python train.py --moe_layers=[1, 2, 3, 4, 5, 6, 7, 8, 9, 10] --router_score="sigmoid" --max_seq_len=1024 --dataset="wikipedia_en"
Below are experts of layer 7 (counted from 0) of a mixture-of-experts language model. Rows are named router (the router's row for the expert), gate (a neuron's input weights, with its number), up (a neuron's input weights, with its number), down (a neuron's output weights, with its number) and show model dimensions 0-255. Each number is 128 + 24 x the weight over its row's rms, rounded and kept within 0 to 255. Numbers have three digits each.
Before each expert's rows: a language model's description of what the expert responds to; "comes after" lists some tokens at least twice as common just before its tokens as in all text. This comes from a sample of Wikipedia text that the model never trained on. Tokens count by the router's weight.

# expert 0
It responds to: First letters and word pieces of non-English proper names, often after a pipe or parenthesis, such as An(bar), N(agasaki), Al Wasl, Sch, Mc.
comes after: " |", ":", " K", " (", "|", " S"
router:144149120102151119116133136110106133136120139140144128098099146149144124142117146149139134109138058160127139115165138105150088104117130139147131101130165114118101126107089117129164144099104159168148121145164161113158125150173081127106148104128110143125106129135131104180158166107113173131125100099116121150126161097110124131151134135155130076147140150107133147134081152101120138098111132111109124127125139125126106144080112129142123099156113136118156134139138126130124104133154120132107172096111126119144100105175142141111081084186132185166073151154105152062147128127084104134071119100126136130096147166127127136159149174110106131107119154118124133118116153133117127088120116150149136128100137124165139124136133131163045145118165131086131162125088133137103181164160104
gate0:173116143140121138113091108105120129160138103189135088119113127156113129121107103141140141112138124131114203112139121119131117100145146139138095089139140138087124154133115111121148166097126139114122139131084116147123153100141142153083140079102117122119089140094114128121140115129096110128068132133152095104133151119135105167089168134099118135136123127130140108120081108123101113104183142077127113114108171129109142135133097132148134108155108102139131118154099116147175108104123087156082168115120116128111117173131105119126122119143147150163177117135093159115157185129144151107120123101125127104147114165129153110126122135153160120168140149149110182192168133157166137120098142123113118121084133101131134128145113162141106149142133193157135142170071123151091141137119165
up0:145127146162119108140160111093120117184149165108126129103119161079145136106126170143123133138110119115138136194102119142127143149072178139108138154107096094180137135146124122122091125127102130137169077102109140151120118110082102144089143182146109120096174104093154088142110115152163153127168174117138130129120113152139132149138109145105142180127109124134156147173143127073149157107113151144173130121124086129125098135096179097163142146167144135120150132118159087130150150125150144117096096130115154128092183137139103116111124095169131147147142156119132172128129114137130130123152141160148096135123104087135114104125091163166141160148132150162142091133137123129154104112108079131131155119122124159149129107144143183116150132133121137128130136124155176112127144127122126
down0:139122144154124110119097119128128116097137126088139127130086139132157133159157119135091073120072149073146104102146128168123129144162132125124121091123130104088114137113135101147132108070155155115145200160135113132168129110150119107147138102094104154182144109095113120114151142145101145120116119125094125078127133144131115134151143119128147160090139138127096171152115164133128160083115128107131119118110103111187137142152110171145126089144137161141117151092169110114171088139111095103121102107132143131142140126123161113125154161109124090115148117169125130113143132146152125124100160163100088132161146118131117142139093133077096139188112081092094151178097129137113169118165105153147149184106163110142124155127107131119140139159104130136111102165121139113133115134128138
gate1:118130096188125135163127121115139112164177101121143083130143148120128125103152178155139126140129116105153131126144157114085115110106076140121105143156124131137102095200144159097086145128148149087173112105124113142178148141130114134071122103128130122141092128137132118128126147104130144135120113135169142100122121121121144125147116152118119134161109127155104135153125144116110125068141135096147127105113140109130094131140120131116138108165117154130152138118083111167100142179135172132094158118133119123117098134118118146135086091186158112147111159125137168189136114145094178116129117123150142106094117118119114136109148108099146154076129153096135172084120136117113112147130134112119182099157128167139128161136131138116080194159135119124134098110164172123110117152085115
up1:132097107157100116142152126149103165138148116141149105124157154160117142130097108141220119148133123149134153124145092100140106103114118127167096127148126115156095144151127138096160143137125160144135119108124173104144151139140155132156102145171131136150108107130135142148108148144153174136161113104144075146165144111130142101160127199145097141125156137131113131130121109153099108130117081182116099132100148157130112132150150074091113087108143112119159100110128124108095105127096158144108138124151121135107119088115115106106128155120159167126134122099137146190151122145083093113133177114169084115145108105158135157145113112086094150138146124161128131155139115147154097142123091119069127137130136122097159101145175105128118117117130158146136121105097127140181126093157112
down1:135097120151115136111138115102191085099122146156152098105103166136145157124113127082156132166145154149116138113098131145135093130107091109129070121131144131155156159104161126153150134120098109130145201121124101115114137115114108139120119155110133136159110161119090104132140181112129103159136115123082139100168130151174163134144120146130124138093135124103117146084176148150120105161128110133098148110137115118088088102177171095096141144110110121129123137152150110062121116123140096133073113135139132112166107171142103140102052129114126131150122117102166120146120147135115133133116150150166131120159137116123120161133158189096135120110077103092152081146106113143111129124107102112151137077160148146108128130112142149123097156099135130146107124140147156129124130130125159

# expert 9
It responds to: First capital letter or first digit of a word or number, often after a space or parenthesis, such as 1(945), B(emont), C, Br.
comes after: " ", " (", "-", " \"", "|", "–"
router:150163113120137106123121105113094130077145131093145125099128138146141131116136144084155136146155075175144145086123147114176080120102117100158122130109135127058123106155117123091167100151107170135124104139141143095142158150147088139110143101155146133120138091137144154174139139141103144141084125130100153118111158167095135130170126124129103116134133110116127128163100178139146168145155113123102103106133132166102118119059096156126137127157156105090146140121148152168169110124129123136072117075116138133116115144152131139082117098131130150160098139156104124130151140148102115135121136134140166152133143162107158153134086132159110133139088147127160153136098146119156109105104110137125154109151137111147142081154121139165082183139147102157155134124083144138107158151119135
gate1:085165126093182125113152105121197158123161123074120139121125131126131126099101138126135136138133142121116135138068109143154160162081095135123122190108127121098127127146109103159107089143097127125075125141098099122145124074112134121130103100098082112118103146111191129133119111156104133129158114136093122102144101124154089098131096115128125115173132125106139075147148153139153154110147135148135112129138115161113142102105148135102106091112143135110105134107138118149118156092123163078117118114119120106131155107168105159109114138150159133073112152167124192132129136095132134124141166103142174130155157114142156131123136117150107126145131157138167126122121116120130103073150089139148101106131106136088140131113146151110111095167122095132138169111138097149120163176107128
up1:152134158094150119149125114133138148139139162100165121163123106135182119149148168155173169131110137151132154118130130090138081119082134125147161090124169108132153089087133147105132102135107129102138108153128132131125147155059132097155125125132117099087101088137095116160146158123145101116148150135066104156113118112140115159151112164169091144126106115171080132146132138142125130177152159130155127141169143147163115121107101118141160124134154079124124147106094134130149120120108114082097120108117102142130147124147138135076144157105126122142117111124112112069173107114113131155155136140132201130105093123082122122135086092086128154126128149125152087106132122153128147109161144106118132130141110109107139163153120094138157150119103135157124129124131094135148138123105188
down1:126105124102131137131158157148108120127143159164142123101141128161131131142132130124145126087137120121143117105090092115170149110111074152190113116144142129138109140149103105135107097137061148120081120119085126166127103099170105148142129104089101187069145093136147118147105138126117153090135122150140167171120125105156114112135116118131164123147148135148097135133184098152126120144140109124159127098097121140114136096113108155124105100139124081107125138095113107122126141150125136126126129115140138138163124163123123100095103121091125156172139174152113145083119147119122141112184185101173137103153107094102144141156149115136149146135205110156141127129094074169086119130109114146112093089115116095132131145119103142108170092135138147124146135113110125112148168114121137
gate2:135113111110103134151103121113116107114095126083091125129143150128131075136162130124125122115137138060115178086107153134121102092126071125142126082154166134144140114102130117100121145140152151111130121140096128118165184131089137100139078110127120138084111137115111139094120153120127082147109135172106121121148094106139165147154084139157123127114144129138097134114105154183160092133137147177141098138119144123118107103094138167161107140166163114094153147132140133146117142116116089138165108106112134118128139142130142120133106086155142134134130103142122086109196138130129105118140113074120125137170134090105100092171169124149068124139117124120128131140104131094173159115072114186108155105119117126126121176126121110110124132108137123097125127096131102175120114103134132
up2:147121122145151153142109081144158118188146077134100149122114124155167128124126109123114136095132142129162097148131113174126105127090166093106104148125153126105142116179171162134155114159126113138126108145125094127199107109155119153073088138133114181125112098135130140126137134135160164120122117053173130111158123133154100167141164150143124115144130123145163145111111108130149093179136113126105198155126111129112153177163146169153124076109136133117130087124141133119141125143136127068093152158116123135152130131123127129120087137140136107134129115146123130167094144123118122129179179155173134126119141121175162117143123119109124134152122135129131140113145109148094120131165163133099162109116125119109125125133109123111093104140118189132126110118079161107107125103132137
down2:114158146113178129134121097146101174153143120123107126134120119107139077152127087175129094116088129135153136093076140123111121083123127133105129137145116178146125120142125088149107118096129128125132124123116143134117121106148131109133130143110156095129110120101155112127173142128121153121132101134139145117148091150111105070173134146165145134100134089112166101148144170143159135110155115101157110103100089084111154091129132102143141110132165109163121172118159124100124109161131126114102158154140105134143138115184110135127163086136136139146210138155120153124158157105167122083152127142120138120148119160114114139109151107136123178135148144142097133128110120089153141115148164075139127098163157140142178107163140124111124080175133088130130189113148126096112140127151151

# expert 11
It responds to: Sentence-ending periods, decimal points and digits in climate, election and statistics tables, such as ., ".", °, %, −.
comes after: " |", " ", ".", "|", "–", "3"
router:176136082126136111146146103102103134140126127115132126101097148142115152148144112122129143109127091139166141140126119127183117120102089104116112089116133125112124134145109116075160146104138151163129090144157130094125123160162118145141152133116125117152138101119125152142145143125129134147111117146071113131165190150141105169163113111151118078125097110113094129117114112119138144109122110094096111122175145154147116111067096100152120096115143124143102150154123167146140084115151115141107099090106099120113117089152136142124111073136131181140049154135088168101134146118113115119117166109132122132121145139115140149133109134131130128111079167144137095139117106124144179131110100145125149138124126121181136140162140111153055094121150154103167099148090136149121160146185136
gate1:121117107140160160154099120153134127075113079146128144105124142133121135168121139115092116124109145147126096155133156143162134114089103090061106155143132111087112156130138106139116138147137085091139156125117170140126136176115099109101136092105132120120101119119190139151107129095140105187102105149105083087125144129136143159142141093169136156138126149126096160117158109067167155092104117119106123167114152174148140119174137114105106107119141164136164141107110107133135071125159121070164110121128091169094148114147138120108109141158128107148095142132117122101113138159087128129146143126164100165102130093113132151100114102088142123132143123152113122149114097132126178143174115140170126150161107150143128121120117136141148141108130138126113106122108122095145101139166151
up1:134118089138143160120121122151140120130139111116112171182138117118174125150158153111141141123129102116132123145126144130172099146094134110140054094133089119140141112102117098142097112128115138090142099122141193151149122115122138118120113162127154142124148109152148119132115176138171123138175112135125114095141111101120203117120077097088089149138135144116112130129130158134139119142117120107112082098152100140121133154135104113117119092151148164133114140139121098097143076146096120119140129118180140146133108131104166104122089159183136122152138100118114131118145146134116112168103085110108124159126152131113151137096096145168097166119101165119144097153142095130130165190148106135160127118125099135200152135129125078119139137140128152149147092152106154102077110153140150
down1:139136146129158111091108115115119092131102116126139109114125131120192134122101166138167145167134154115116141151165131153153110138112157151090136147124130136109102092146140135126125093124148083112142155128155122131149174114102144142117181146124122165115135148158126106174107096116148089088113106142134084081129140162111134122127105149116127160111162146122151125107100106121136151159127151162116130135146104097145133133117128121170126110108123114149115151107142115149082194103131103098105107152109123105090084111157113155117132110140188143158136156125120082091127115113081127078080112123109152151136103134135100120125131139113198067127105081151102120087128113140110133117144150057137138098135080125080111165130136125141191129137141135135130121125132108110160123137122131
gate2:144137128074130119107138128135111135147114128132153084123141131134122120138148119138111132097146123110127147137130103111154109158115139112148113076123119132091149126116110132144132161102165117157122138116131159095113111159132144188097104077151160111168105129073157147165141130117103149154126111108120137138118140148129121134104124103162145113122141133110095102179106156095141204101143122076120121136155157133117143120146146154122084157126137111153162087164133097131155117133183150125135103111115097164099119152094145164095095136093126131096126089130125176095137141109169131143138128102149127149135107108136099094150124114133134142121152113155097120106111165129134131155109167203164165135133097074120110132178152097137102128108119152085152116152118144168112189115148157
up2:143116117091109129146133133148107108104126133107101159116134152150124119116128140160133121105147124105144099164140116126170086145131080123170051159169141127137138122180100165133089091107131126124139108129104143158142161134127138117118123134113168156163087133090149125169137084147119154092189110161061145143130125108089154127112146084090123126090131157110128092112121138129110133113149123108163107163147104157112116106103165127142083127095137119118162156156141115101138120166136144105087130131130106167116138138150139117094155150122085159150138143119145181113122145087139110120135122148134147131111124163164122097154115116130177121092155116132098147094131133153119118122088142136153125132159163162067126166124155115107136143124124144128162105094097161169159113144134108
down2:122102090151088100117137130149144093132133163103097102131135166140167122163160045106116156126127136140107111112102111185132122096151150144058112114107112118140104174111140100134115130158140109138174121105146130121145135128160119120131133104137149107172159107128103118116157161124150132122132111147157163085131114140100128090115187111089147095106082120187110087154161090117154092152131147132155145122158134131142118120118124104135114159091119120156134128150159158109172126137115140134159151182109149126103109126110100119100114148160106122096140085123154156134126140153103146133131158177151146099098130115183105100142115101135127135091137147136158145102153124084144099123143135169136145156155095161116131119128085104143121124138140118133136135084110134107131111126088105